Experts of a small language model.
Training: a variant of Muon for the experts, 5085 steps.
Below are experts of layer 8 (counted from 0) of a mixture-of-experts language model. Rows are named gate (a neuron's input weights, with its number), up (a neuron's input weights, with its number) and show model dimensions 0-191. Each number is 128 + 24 x the weight over its row's rms, rounded and kept within 0 to 255. Numbers have three digits each.
Before each expert's rows: "comes after" lists some tokens at least twice as common just before its tokens as in all text; "gets" lists some tokens that make up at least twice as much of what it gets as of all text. This comes from a sample of Wikipedia text that the model never trained on. Tokens count by the router's weight.

# expert 51
comes after: "in ", "In ", ". ", "of ", "at ", "during "
gets: "in ", "the ", "–", "In ", "January ", "November "
gate2:145155132112103112116104159154186154125127122093161133143153091123135145160137101109142103112128087117091137150134095116070124122100113133127144125108074137134108097134162163103117100097123140155145114060142117144107147097124123139107147131104141123163135112139136096123127087149160124086113132152141089134130166164127104107101142115113137114120113096101169127107119148083117110161103104153134070110128136133102109127103135070139168131181134127115111121142109075118128105079151129113136137144092106131115143150189150148172081157112109155133103135103159112150114135114124134117
up2:104108101126126138138151080115115127154112142098146101114145134113129122124102133126168132154183137131156126105118151127140156166109144195102078129117176121140114112071085079144149144141078137118107139117137123147133101143160181137167130122141169091095122110116111083092130128077125116152123149088121138098095105105111139165143115142164124083109122109105180085109153145115078145121146140114138150113098132142114101148159114113116135143143090165078117109121170135105159141108089116152132122129117136122099168142130120149118120119136169111152081145119135137136133131147131148113
gate3:112101112127133135117133141084179174112179116136122140169145132135122142106125113133135154145151158120129122156121142105133104135109115086117106150109140138117090104138105117111146145131155098139147141133173153119123114149150155150115067133099096114166100082123140122149111136135120137119094152137150119085141195162098128075149125152170167159119166154139141118136129129138100125106149160124113131131099139157092136129160122121126106156126102095175165123084127153096163134111129073173166135090174105137131116106122082132119112171194112115114141120129122145140117133095155120118
up3:126101147105139147099170115097120139077142143118146116098122125158141150086166178107114136121171177146127142163145141075126135167133162122114160147130126157129156143166132117082116161116140112105134144153146165165104100142148145110100110150124063125120150104130130101125097112121091157125071165114168126126118142074139126132162169147170123163134119115130119157122137115118097120098143108149167128116129122111137115118100110130171118133119089113141116130136101131146141140107129135164154136165110100113147095133141101196121134134084120119115127152108099154138089111104129073146
gate4:156136101137108133117108113106161144130152077112089127141145118124156136084075124109145140093084159117119172140130146134109106099122125163183155079124116135137134160154117102162116168089134151114098099157170141128146120136116131132111135136118119140117128142125149102137134085149092151107109126154137104076124123125130090161094147103097130142145172130139108162125146126111088110177158153126108147125126121085134137123137163132095102132081139126116136153082139123138128138132098138080138111102128139154143059127111108131152092115152099126126113181146140098154180129105175106105
up4:111132165124117114108098148123125169137157147148109110160137138085141069141119119129121132158124130140144102130155123098160078132128133136113148187106123087131148144162136117140130142132105138140139126121097141139092135127150132138144101103127111113121118152130097203155116139168112092113103122156102162158164138108163110128158090145148118106142123153115106073163157096139123118093137122113105140161134127105135149116136087079125095112149082074121124176166123157144129093126128167117106108157128111120122167145117131107121118108175126124123156159152114174194159146119168137131
gate5:128185147165104132138069116122136134144152131133125121156126123133137097166110103115083133134084090157135124139122139114064111143138140145124123084145142160126121142087135104121151106125106132111150086120124116142147133122111113145132142069147095099135145132136099138167129089176118127119126107135122148135126117136147151133127152150143149149117093089118110090083154111136107153147131178135099151166163166093142158166112090144139148144125125122193146098112111172160133084134117152132127134140129172126089091095106125115104146090104123129133128120165147136126074176130133161088
up5:127145141125116116118139145132112140138080141127108116134109081138180129183127162162161141106118108095138133110170160098161108192138125119102134109117124102151147129157095135132114158146103128073150129134167148103090134124079123140168111131135211140129122114124135170164158131134129089126105134120102130125095141114146091152142110135107130128137109144079115128149098141133136118132154166185151111133116169113143099151124113156127136083152130140117108183173139132128174137117114109122107125128107113120107159127126090138185161158112134123146147106126134101140135131133189124098
gate6:144139161144123145076099138100146105149139139132143101096103145161155119163114116117121121143104077148150152162167136164139073116115151127125085098130125105154149153115103142112139106112095147101149096138172166146137119125108115123108094133124151173135108138116110129119122120178134120160159142115154069105100108142150131106101091143135131107067172139153130133142140117132131110116144151095132154102113140104136117122112119155134135118126136108122130111105155082086133124181122141184110118186138156124147165109140127150167074123129136187133131128125136179121169135097104158124
up6:140118120145106088110137069126106166101106103109104122170121122156147155107123175162123096110093176116131111135118164130156166139098106146131110161197131103121123166107135132118109152081132097121114119148142087133102133149124115127143147119112112141153094094142136087146118140112090126106103112144126155086117102152107141126150157109102127134144120164132091129123138133194119144143130104144091113103128118136107179124158167124123130136092141141118083079096163101120112138132097163163163101146144122174136101121110121086059118111123130128127126109148128169130126137159127102124
gate7:151126128154153155125115149169164079140121121090110093113131120137108112093122132111154134126109142150104129149137057097135104156150120147171103157086146101120099101084096159119138130119155151125144076098095146126117129105161064122122109156134160136127145117163129161163133109089148164093138137129133138144137131141131105133114106162147136149159135152117093143127170153091118114104110125130123145161085160118119122147138153119097096080123133084159141114143169130142148129118101126143084098126123147135118128071138164134166112147159075142117159155140102145112140122117093105093
up7:146140127100135130102113139098152109132107138100150139068150101103118145111118113145134146099121148082139099120144150146131142149171142175115080132091129165115105142158101116121133114099144174149115168120115170111115157108126142135136134103114136130089101145151095125098140194125085148127122103111158155120162117191089122149143162128060111110133120175126096091138118119135078122124138121122096135122121124111145177162108166165144134146115115119150126081150148092106141129151116099147133138134149108160103148122131133155111127153088153170101120130100139151097137115142108079117
gate8:071105119112135132149162094114132149116119103133136137155116130149103124167094148134138113139120110124131120123183174129144096099092128158125118130141087130149152118144141113120141155132156173111083144160088163107127121127135117109094118121138098123183150078103118120122138164146154096115136115130152137124168116098092181102132105104106170175149142147137118118163146107129161166138140133115103089132105147098081129120147105146103151138115141168106152160130122146093150162153164138140133107193147124112155112089135198121093118121152151155121134102159149153138144113151112119110
up8:137124111128150119071153149147110146132167142126117145146114109126171108102138117139129124166145151127138112150125156132134111180139112115173116090116152135125135170116120063148122134107153136147124107102136134083131135130130123135157140119133142142087113075137123168130125158183116123145123135117126115155116112110156111101173115144128103154120117176168149150143201126142065126155165118125129166129161133162119103123148143151112152109137096128103145107132106163148141153119134147152107124114128146168132104154153116154175126141095138146124126147103160111133093145150036093091
gate9:137132144128132137176118130148136109159101133150131148134132132169165139105131103113156126146158121138109162144133193117119073146145158148085118133125186122103108129155111150134124106155145108115101138078117111105075111113176150116168101128108166166139158160136081107167129145041150127080133120150133120141158140178170146096170116143146114109132084116146159132148152134133104110156126145122103136174132110170124173138127112112135141134158125093126164111129134101130149122148115116106153142129181148157132119116162115134146116149114145111109130145151129123125125102113104110096
up9:129126101150108112091117155122130126125197169149155100121080109150158138100138166164151171151131110116159143140161123138137205153148150112141160183133182146133148137124154133130124156114128146100077145170149159148075118121125150124144139103127131104098155126081127140111116143139112113157137094151152121133111147134110125172111150107183122159105112132124101111143149156120115131155120097114112134141143119132181136117147090126123103151133100114099113063157134153116105111115136133107167165134076086118127147129129100139133137116156107096091146134113126141103127115112121109096
gate10:131107170107139118124113150105118145134088122117114164140136090116104159115159135119142137122122139105100119131134091138157127118091099132159167092137116113128128071097147136141136111147127174147137115121087115182152112109097128118111150073154109126112093142149100109136122182119093144144100113150100168111133173099110134125132151111102084106104108118138157091136157133108119106163125146107147126106099137140167096110114143157131121170086156117119135107169110112105206140099105110137111124164115131117122125095144111091148115089129146143152155128172150114120130123114058171126
up10:158096154109130126160129124121133145098148132132159111119120164123106146112149133121119092156144138106123155127112105119128148123126157141066129117136082141100100110176123106121089116126151121146121117076144136097124117104089145117093165146113120124174139128104123129115092143141106117172126142149112122123170180117123139128148169095102134123162107141119118120127095119117147176120129173090114129071130177127100145112121109199134131127120194160107148107196144142122160144122110089148117119144137119144161113117120107125120147123063084123102137157162121153143179116123150138119
gate11:149108114170156148087148157111151111098154116088108114187170121124141164139155157162099131129095139086130154154103118126111109124125155137111136146117167125117147136141108121122108131148141105096164081135143136156094077156161157130123106104128125108154125140128113154099120185151128168137131154189150124148130156124140137134167133123121170151119140127113110113136166170167122133103148182125108103115107145135113149097151108122127100119107168110142165139111048124145125125103180126114092134139136134121128137138106131122163156081122119072140174134156148129137121110098135110132
up11:144107102127129103117149124134144094109188126121125134148108130123122106115139157135138083135151125117132140118141133102128099133130188104105137086066134140142144100108099176110100144156136093088150089109110122119121126153142105152123059090104135149177154150120120131144066162153130124116103126125158144125133109147104094139159118139128127166136115112143111146133123113112100150162137103121123122138161096113079138134178064094103146150071177093138136131095133140128131104127161127098149114141106170094133124114123149141137187160118128165129154116089142133111099107107133135120
gate12:147123152132144146098136108130145140118117116128039092150121095130127143106157117126114125121103123071141192086125129140124160130153138127114132136104133140101122132173078107132140116088115152149117123149147121096122088143171108122126141090156140137120143079110105103128079103137149134136122109133151143160092130115148134140108131113182129114126103171138129140141144131148165150106146180086128137171154145146109128100088143096117148132110158138131172149128161101120117143111142096119155141083154160133066129175133093142134138154127145134090110100140140127106141119138095158183
up12:110182178144103150100134133133126169127120170091147148128114127115159123102078077109100116140152118144142122155108076092121142146170139173180142132116155096120113117135117116119148134126123140091104145121089159133162125119139094091141115114147128112139132157105148133093167134130109160129146098128133168114140135127091066135120125139134144089128152141123114096100118150158156114140107171125079109128133107162129146108124151149094127102120064121127137101171120129075139110139100123137114116114115116160113159173157090106136180130144132136081113113132173122119148123104092127114
gate13:094173105076150090174104161139143138114148115105158096139102124110115139172097116112110121117134129147158165144124136138130147151103143130104129149161078093117126110143102115127117176106081114131072072111107118119094120103136125114097111150121100128112124175119150072132109136141150089126110136092111108183123162160120123158133119172144095150128088102143129121151130159147106141155115104184130122145140157137119118125133120098132148094110126152121090155126131142141126148178105092116154110124175128113116144110126089115102101127136102159121107094126125060115137116133123127159
up13:100140127119115138178171165153143138118124115103159165152126149136136136097114155111137130155135154126156118129111124136136099146098135132150176160169142160165155075144159146173126148148126159131141119122092150143116145140113144121102119130143136106161182144145105111118122133109143124085096140122104141119095157124109115151140109149133092094135098167184091099124110115171090119164099115130123144077121170159155140129116123122169074121122139097101155168127140135150143114116128107129161079103100092123105106142162105101179122137151103166135146149101129087126109131149105132166
gate14:107119134140105138127143177074139121157123119142104166095144117135112113089126085095104127140128113141124178086153109091146140129174136183103130132136128116137136135127124099128142151133153096152106122178119126118084075116147165170144112126145154106098168121125080149160108132127118108109130164124147135159121189095114120112156148116164108139083155147136169109095148118129166143137132132110126115137167131149065093138120135115103154172150151098143152129106100117101137140115130141101147133159150146135139144129112147147163109079151086116119120148150140129129110151168157078115
up14:140125122094138092097092115126158110144089132129087149129122120162117157098121103163107082093104125113158153162155153113139131090149130106151143157132118154134118130096172108146129135126113119100159150170136120145117164121117137121086140088168145155102108124117170159119132120103160086127156109142137103124182134063165129173120122162156148167134185156114143116093148094163102132153159160151100132124146114118117118133156131136141102122166183145153125127124122113097178106142137129102153127167113164114120177134137117109101131109115121167141146128123135174115112146113143151144
gate15:149163157128155098138172110144112128131106155125112117164116136115114145087132127167113143092179149114115139114055139108117133144179149149117121132102096135142124142127188172132123121112146163136095138157114126115126139116120107144140131075149113107115102162088125155132104132131126100104123134127090148146119127163086148154135153113161080127140106158133091123147080127110169111125138174131173136097112142111161118138117079085128127114128150119120108130178132140148162083105144138170132121161130149148153124105163128142144138148145153144163156116132137137135184086077125102126
up15:101168137114094131130120171140139122100177105148157176141134141117108109162151110146104102125122098150125147124113165117130144096143104115088121106140123126097107124110101131090112074130122110159147111099115087125108115105094129125121140164129097143135110101105133163135099110104145140201149112097091184095110109151144170155154134128109118114164115176166091114119161095170146114079131134168117119148114140144105146124151153175168112129117153114113131095138154101121128141119126131172138124094141181096125146152109138152120119149136177122106123143152144089130120132101112117092
gate16:113156135135140138105115138144145118111136112153132118115125099120144142094173106161126136133171116126162145094108155157141117108128143134129114173151149206109113126150172128169171135169111112151123105147145134097119122190134103166169143131133102138158128139150130134130100131138121141149083152160099108133147096135133118122147115141105154181135143100129125167093124140201142154125095108153158153098097126104105166142148115069117144137151119186151167111130119096129170122161133183136181110093138108130122130089149148131140095146129139094148133142110127140134124116151131113136
up16:144114087160108128138160134107128124119130160129171082077104116104132124129112101119117143130095137119114117143082094142108124134121104116168115157085129117164133097138135170116087137095164136138073134120128126116130116129077158182114108087143153149117153109116132123154176120121121123106109139130149120088117128152129121137119110118114132108112150139145118078145181116122129102185151115131104151095144109174133146151096128107120140120106111152138132136135169122107102123080157117112158110081151135139107146121109106181174184102132131142085166142127152114143084106100104082115
gate17:121142124116097083083135130119094140118161113171146113150149158089103172132084124141176164146124142112121183124115128117129134123111103108094113168147164096130117146101113114126124080176132141142107132082135107124123114116090123128128102165120126111122100157153133147101072131109108107110133142104125146107116093093098134140162106097130137119126136118152122128141124128100119088105116135167113099153113124116093143132155110170144119139109151130112119095126168127148173146108118183124147149200137145118205156151084097151134129117152068108137121128137157121118136148100125126136
up17:146141131113123142102180153146118161092127139136107179122119131147109080112110110124117146146106114135092131154102140095108129140098165127137120123135135176118159135135100158123114105122110127123132124134125151182068159162147157157146098109202120099118130159114122134103101118149146127151112126106091171091104099113116182116105141131124122088192083108116126110137147145147078168120158150190150142130123128132127125108115141146108098109141121136095130121124170097102123121175098114119132162154135140121099145114170097110133127114141161162136084137135124134136176145161143115112
gate18:124152154139071146156111115124125122160163124131169087155132132130146135129146117099111127121152143163124158151098142109183105104119134135081124146097108161152142119146133066092131129113128133130124111137144088089150134123140136137121132153097109123130145172112153142136102103133126118095119092126123117091145096147172078148149137127117144123142151131135094149147175145140108137155159147157151175168141120176116113103123135121127104111122127112177134155151127116146164092110132124120124118105105166161080132173094139147160140090119086199142134121136130103167169163144113176127
up18:076174145147123123131129117146121093117137099118119151106095096179113122112123127130078128109136140137170196179115113168134127103118147116122136143118096104126097124104114140168108136117109104137127165103133131141154093087161124134135153126141114122178106143116142162127124073133125129114121118134127108151154152106147119147132117125110142142097132137110128130114133115116127130127125164069083127202134104154118139073128134123113145172118113140114097128156141125119106132159124132130181104164166143143142117173074156155144091088091081140127157132121129097110151149082159133157
gate19:127099151166186147163151130124133078132146125119181183130119146147150169097147159145121129139102138142119138094162114107160127132084142160083133113138081105148118135106121139144131093190108087128129183131073128082134139151091104145117113124112098100102120132138109124142133115119142127095100099127127109161134142135133136155105120190147143155139132133154125123135145144158134102116140086137138095136144144076067126141135174137123140102117142120157118123109136148127127113115162157140138136159133114136117151127175138122114142141140100166091130145153119132112044139152150124114
up19:096116163118147159096144102138136178129119135144112126110123094125120116127119179137151159113096132115108195135140132104129187120121138138120140136117131142145155164087137113109121123142103057142127086126135161099113126151137143140086096160154101103143098095139091124136127104101094167099120098171112107132113127115143139143116110146138138114153095108104142139135170151115146141130135121111118135160166130155130171174151122114134124104156098109157155181123142096124142097156124128170145150168135132130148150126194093079128130138101147087095116139141174135159104158122144136095
gate20:098129130117161152081118147124114122112131149091084135132152174156104111133159108096131108149125138145159120133139142085113148118110126123102106124126099072135157106104158112167139104145085110135133106095132143096164135137092142143137144157088121121138128132122144133125117094146111180163103114143156137124154099115136125112163119115130150150127144159125079162135084122106104124143124183159113127146097143174114123099102095134122155128138097128111150153156154143104136153144102099156191080136125096152107092156120087115190172172132142117111094153112108127144163111163127108133
up20:099123113122141108136135114131110103124114174140151116087178109089170150089182135142167097125172081127151145131153087140118125102142150178139098093113151142138178151125120128135130130158087132139142141162109134128139142107123135136131144137114129148085140135091153109159126138112114156150135134125163165122145147125112167133146132116130168126093131131129179150125129125122099135094122105163164118138135102128146129103167166097145195117161164124115123132166106143139117115174127148134137091169094109141137126109120150137115119123174180119124142139181178152120119121171104173130
gate21:130102139082116137122135124084131158098121147164124128159133136138125138118119077164075074129115107105107127086126143141141142110132146125122120146135150138147144149118129149161103099134145116097094093145091116122133119132138088125114097116130150113108136156109086128129162198120105168171127143118112136114134082143119146121153086116160133158130109122090104104115098159076051112154141107134126151162110127101077095107147135132112114116125169104112168146120133089135135137114159171127160113121110166178126118133116110140165161133097146116113131128175116079146099121110121133154
up21:100118122101127097166093135087096119141111149115132122081123086116104124159128094120116108126101161092184135119102143111149122162121106099138161139120152152115100105188148128145083103089126127166103095148139102165122092124116120149087132124111145111121117152106138135154052146161138132138141123088116131144129098140134123117163134098156132150095163166131104117109177103101083132102104153150128138119222118123103151111147110137113156117144128118143107118116130147149143142085114137116164145132129123100160109117119153127139172115119095117156132134137108099117172107120132123161
gate22:112134121097141109124115110146135152146125083114103119165111087127134085154130173064149105143121135129123156158106109100153089094095120148129142150153118119154130122144122073121132148149115133136122108119117106141162119119103141098117166138141179129121148144133152127137072145146153163102111077109159111072193117148129124142121090164127137114129125113145155152115134108135129139160143068127152118125134121117144115112167123096134124150127143108155170144110109136122145166107141135133112170150138078129166131133156147090155113097097143170099079144151111124105136200120108142139
up22:146122111130132111114166117149137145136138090101110098107152112129106105156160118170123170138096197153137141180138112134103102105096135111102129122143152134135090120110115120119112117148144130134117139085163121195134118110097111164077111127118131123115136117109103136093122125118152147132151114099121136131168132098106111133125133100113079133132203111173143132121144125142104089112150213131116133138109132091132129122158158146143164138136100120164084144165098139114113123136136120175162158140148160114072148131107108124074137129154139124123120117141109127164116170127117165132
gate23:101119103097136140125147130118139136123114108135129122113128089114159111141115142186136138124113116171132082128139167135132136095161143167144137109111098116131158121120146121098131144155076148143135091110118103082091191143152132123166107172099093151102133159095100116158131095128178159127112128160146136109089152113146072119125129118150131133133113141135142142113123141135135155137166111158117125154088111166091142089104125123161167160112106117105071142109152150158147123134123113094120122130132179175107104121128113134124062115124123156146129104141144162165170110104133100086
up23:130106121144087112145124159116091136102157134167138093116127138107134126066091093136100153139132136149054145134093147107102150108103139159135096128089097100111144132128115098178126127123123167148096129137118134072157137120116114143110160157110111132082136117097114171139148171099144125115154126126152158136147151150155116066109158096141126118147134158070119140110160107135135119176144149168162133120144115103124145178133123184114109090119127096142142113136151112133151165131106143122125151156108137148113121139164098128100137115116105122121164136110157148128174113126118119176
gate24:154116126125091128092089108182117175106098126120164141108163102158164124144118146125115121120111193136148132086128085115130163109148120109154109146109157117113117089127111141150107137173145162178117154135132112132132175136076107147145132077171095136115113107144084115103098135155134142081138135119122122102132112153094102155145134129118137156146114095132137151107108092114124185156160115110175111125140134136156086151123178096124128156100120113153138142141120153122117134110135177148134115119158121153154157114077104135141113149150122118126138178148128124120103107115078134110
up24:127072162131140110090092121132134084133148137102116133125125109151157098084098095105102136135120152163173117078114142114167088127100092098143119130107098141149163103152141150167126158118179148127108133146155127126158100150127152148158152184117106122116120127111080138125111134119096136105103116119142127125122143144157130197160103142087156143109149151105114116144092126082143131124142123132102146142119100110136152131127139116170167109110204152131131155128172136096149151188135137102117115128143102126140106125110102132106102108106120130104104136129128081087101143143120138157
gate25:089108101114145070125118110107135152137131122148109093102118173167096131150164147155113109138118116167134131141106182101157150160106105103160106157150113111116126126152141141117189171109125149084123098124135136163143174144104139103093139121124140129072088119134147136168086109129117143155103119132149121156150135102114081180141124110134155131124112093130132157111131109158133164109122137146140120106142137141138132155098076124132137119116080143137142101099127135076108110141064143089120133170133149109133142153139131140140156139117112132162095077155138123090119143162171128137
up25:127146178145139127117156096098135158149129126091139112120105087132073153120119106102169093174133135135109109127109128136112122188160130116106139122085146136120096136108134130172146106162130160127106130110166080130132183099108088117092160159109100119151137109135144130118151131140138148133117133143111137106157122156121113133123126143099103162120159096110119149122152146129126133118183144121135049120093117161123137115146144087091143168088072060101111153141143088118119113121181103101109093140119139132112129104120117132143099152136133156138113110167163112122157136143135123133
gate26:123159133091144094108112096158102120153144157113150131111174109133120155089163089117120151142104150114089095110156141113138162148137156136111113119143163120120112154135113098120155152086126151131114097135113130136111161152156138095140117137118136121190156156129123112173075132119126127106127146116112147147145182114115130134089094137096140164132145101124092099099142111104142161175115100132122129119155174103163094146090109175124105173129093145143185098160140165141112145152137158124177126118100119132131144109080121142131133109157109118146140137127135161075116154108161152124
up26:134161142128133107128161154117152143121156145082123113092155157108100075100149162126152161090116113136164113138136121147158129112065115119144154103138129140090148134102143097137117190134116142168108131197156133139140130126146130125154134146123160167131110134148092149139156177074124100159111131160129151154133169102142128114153150108152160159122162164150170124155175141144117139162108119135119144139102116114130126094114136152145134121118102104115097155102139137118115164109111164129120110133114115115149111158150133139163113171053146155068120118143138114139115148134135117150
gate27:125155150139136147105106173150128146121171100151140076171139095131109134124133119104129134102132094062127150166124138128109154137119148135128156128140124141136150124168149124117112119154151157169115160168113164101110127118129113106126123135133129146124112174148122135167151159102116165101145111152118112110158100148145101120159123138116132111125135124153136128124101170168136091102134151089119151164151114186055086101116123127154128146146128117133142135147135118097144102117145075146133131077102159088119126092168149129154159162101098194118153100128135137119150111132085156098
up27:150140115131133110127177137123111147143108110113101122117149138150157140135128152107114109116147119154114092110146111122175114115047105118150087140121139115152087102143089142156124144135123120059103092121113090056137123138097163113106117147135145125139135105067135131150135106145149138089113106139144131125114159134103119114127141147135108184190147122169180138158125131115162128132138068117105082157116119104146128132113140101115100100097167106133124132075122135164111103144123127166133104121086127093126154129165148115118130148099130164127101162120132104109134094123112129124
gate28:144134173092127119115133123134120146080128116140133127134166111115093124106140062114115141133118105133119140133124149133123059111111173116092107164073121122173125135132127162119117209121117119154109099104131148085085183146088167114150162115110115115129139159142153167160131134117102127137116131138092092135109073152124181119117111146149132127123115122142111119106150122157122140141160124118170114132155117128086130131124068134109114122146131125108104104103121113132113147164101079082103136137147149170106140168140128133138120108145078141140150121126110133142161148162132115164
up28:175128160140115129110139153106129158114199090123058128184111144150104054119154148093138124155125137160130116132146168133102116129160167125114165120101152132151114126160121148122109143150114149135116147133130133157157120114072159168161120172130118114096162110121160158066151154169137121130120135133105138108106080131086145098146151146094143139132137143114151106110181113172126130121148133155102125134128121140129129152105136055125104096139119153117151111140140103131116121150140078106115148119119146167130116131107126160109134133095140099111147110128121116160148123102135132141
gate29:094123145152120143142116131106115121150160164139126118163146129137080156115109114142143141116153157113123121134140164114155128148176119135107132171113142149155122113138095095127098150110104134111159121117148191171136100112142142123143129141164168088122143172123099097124127064142095161151117137118100138119141099105123095117127127126099136153156156113090148131104113140131111127181108132127129121123109135139127145171147130089123085106121117175071155150138109176160139086142153128153129136166137157148145107136152110056155157151134165122073115111105127141125164118184138125107
up29:130111122149117164123114162095141119095114128138133114166154113146144094144095138114105153094158103125153155141102139132169142093148207094112117148101116152166087100088148108146135121175114153133167142139138130127153102157112118169099152139170143110124140119146103160142158140118131118124123162067137160095155140156123138164135115091097148100117111126163134140136145153145128083105135100112155110146142162112121149112155109147133131104112207118140132118107117090128114102150127117141108081154107150115117153124131113111150158161179143133127163112123141105155151085113093151133
gate30:123136124137104075176144110154125127147094132135151180141099136171132124105139121130108123131100145069125156147125131106137153100101117115119114148118129100136119163124111105148109142111144176124111151153108109086083175115119160156118120148096139185085120170143086111156114118108115128131087107105108106173149115122160176120139087130111114121107132148131135089141153097103144141163152085077103117134094171130103082113115143120164137115149128125097142133148085115154153091129144101111128108106120133089117110131100151110142099105086149176114105097143127097111096134123143130134
up30:167154107114141147137116124130131130129152127109143119138117134130130120138136103127155118108171106172117121137128124127130124116174124158095141120140112156118121112124169140118110140082108077114141143050144150152181105119142095129080128115096142107158171167132163132114133125168110130114116096132143092119144109152125167149112136124132113154150107143155104128117101128114175148130128133163175123157147109101070134136158131142113115145144114107121136138121113142109157131130156098142094178083091084123121163102101113199120116096193125125146164127077176143120124117141167117150
gate31:125099109093169127141118114136115081123143149116138130079128120114160106097112135141125176118146094110140181130126149113173114132139114122086146125102114133154129156129121093176118139057147131088146077134118104116153111094153099094104157162113115142147121126103150130126104143145142130110104107148085095135145132157132137145126097105081160163153153086104122163123144099156095157136145141134134123124154137130140097136128098124160156154135126118124159092144110138153113136130120088134164105157146117132115143112125116138132149130173107188080161131129152069161119109083144168160
up31:111128142089134112138137080112142103145148103150119092089120160126084092154132112121141143127103170160142144106126119160122156160172062162132076127137142148111146132109145129100125153149117104118151137126139126122106093135132140115126130123144081122103123166150128148135100143126119077131147136157131162092109094143143181111121185149139127106129135126131128101168145054130172100105114127166092182120137119137112125162125117155129162181113114127159121117108121163106117153090126115115103098098097077092160161120162135117117083156135117134142141112113104142107121133135140126144
gate32:102131144160152161099192135173072130151119152105133110137091107156110138123101073111148125126148172107125131155089182129122151140177144125088137157104133151130125131092166136147165084151134105112135155107140140149160140145126128120153126130120163120113134118153104086128143153157145156126154100139097102133107147103104120120099102163163119085116128110126117132125144108117142119103158109134175117146116190103118132165151156142138137093120114139127166156172123124109156098137148163120134091123137144144112091128153128129139123130134128103140117081111090090138083137136073104091
up32:139142095149106120121167154103130113075113109143172152101105134123091140139093122127112119145117155147120132102103143126118130143130122140140102139125127142110138145151163137115102065115167091127116125105090175111122147142119115150153047133161117108148124113113084118115116153133098113131136109094090116147116140131150160105145105165155133138112153147117112106163102151079138095145116130138124120138114139160096158109081151152127117154169151088153118101161109140121124123087117114141169137124167094163118125147153073112096072126101149101128088116158134136115127144148118133056
gate33:188127152136072118145140157138124126174131148148103122090123070157132122160171102118142156134119081128094107141139108101151162118153132124142140108134121131120150169130119156166162092153077114102089129142121118140090130132108136143108091125125125118132120122131120169148079186183139163144128159172133106104136118180147138124130114139145162138166173164115157148124110146171101128127116118138102105134151174107108085140105117101129139122137117095143166140140117141171140139143108107108159135118107118173158129121145118118138142113140104081145182145103129153145108113101140127131
up33:177148134138124143110192125125127112123159075164113115136127138072150135165113140104112183097109130117133085114121143126072089159124137153099162141143134149119144106115136094084110119121132134120123111187098150120108103159129108138111164121108103150162140181093091141097128088128105133151146111133118170139117122115098162117176167171132135161096123127093129086105112108157128162161101120109145120145123113087143106129129154120091121131127130152153107137153089125161140130125159131151146108148117133125134124095119179117144135149112147167132144160146107106104108100169150147114
gate34:125142121160132124132137141104129115144151122173094123149093115098139151119169099108089146135104124153113085123119092124134110091121098126174156143145135126125115122157092110094110122111135141152118148108094123110128111160153141102140119093208107136108114130156129124120163116125130150113151138127069163186136105134166140144105120115053155124112136095120156159103088106125104094140103115101111133172130105092164101146106061119108123086145111134143158167118132127115125125149089121112147157166151117131156105156125088154139118116140158143135162158179151139120137133127137104136
up34:116119111145122097147157117148132161141193140128093120129102102138151124113164087100095112112141099151184112123123102153117118118099103140144165140139127104095116137116160182172068140130105121099111127137121115151117121107135127103162090142158167146135115119166146147163144159120138129124120131142083115089098102167080154127126116131128186119107145104116126122127082099115109111154099150101130108095112124127169144104144116101146162111103096154129113104068122135128156086110136115125135090180123141129075109170105079126138141124126096143107163131150104145140134138133143116138
gate35:124138134100170093144111139106169095141102116122101061143151108140123152123107074101104142119148107088186176100157116114112099126118121108125113115143139124116122114139128098131113130125122159126123109101133089112169083067116151097109121123118125138141151124138156125135127104079087142076139151109150120123094121169085126127083113111134109106149124137153125168097157131137113143102139137145088131152116126140121168095106093163111108145108183154146130159131125131138122152137128088127155077183128135103153114121127145146132088133119099092124158111162127102123119132124126190124
up35:105110129090133117122154114131150090130160127119123130145160132147163149144154127111134099155125155116114135116098181140108122130106105171132155107117157144147147114111087179103112151141111155129078123126130155127118129089160109121154127153123103141123164132102120134139113138084113137087157173095170121135107140085138109113111130112150118129121127136179083188154120164132115148196175114127170147155161138103144108124140121147126145145104119080129120109143050089155157124145130089156104146148114126118095102129118147133083110155117141115123110151128172110152109152125109146091
gate36:090112159158155111125138163176120177127138083113118103145154115184140150136109135139112148139178097148146165137168109154146120143127117132082113152136135125147119139084151131143164121113106097116145117137146171135109117093164136132137161148176193143126098139126119103156120178112152150096163108178114157141094102124135127132087171081119157147133117126156130144125147136141119102117156129126098092140148127097121145098108083152127109148158111138147080118117110129112151092127130145102143121092133125124121153165116104143144142172096149140145104098150106164158122174141154129135
up36:152165128118153118113120163140124109116099134100094143105101167164125147150159107167135123135091141123130100119117115172079153161122157113097134095118120115132160113100133080107134105132111084129157116131117121126162137131121116094118115140151132093127097138127161097141108131159127116105116128195136116101113188120138171114148181133149112106138122092142131070165110124161138094131173130087168101125143094111137122112120166145125126131137138166112098126106096123137143118138070126135142125170135099151109095133146068107133138144091156123142100173122130137163110086098124160125
gate37:157130101117130140113160115102126146147115156128122157138134109183146131156117101123163110163132134155150124125117142130086148092171131111160123118120110161111108117090123165144136125138137101123120136156129108104144097171113088166134104075140116186108175093141129117129139107103151124106132094140166158125145143171154161157122111117110119120104108150087138105145113147151136150172175081130128162146104121121173099139129152120134101154149143124144146126111117105129178122139096083121157196156122109091098126136092153146120104098154175152157125112161132145144079122110108103134
up37:103127111132150152144144135135112127158140134140125093110131136111167131096149170159178137105134108167139106107136128113159119090097130164166157141146182094125163083132132089135119127149143148143140139096128116156165104133116139111131094139139115094098134110179120122174132182150137106136144139118199153130132125133105100137118143079190109172119145131164155157083140157163119105103121141115143096124127118141164116111138140140133116166131088130131085125136137154117109171143107145083097106161113152177148117143122169155156128161110112139126134141151153128135161110088109147125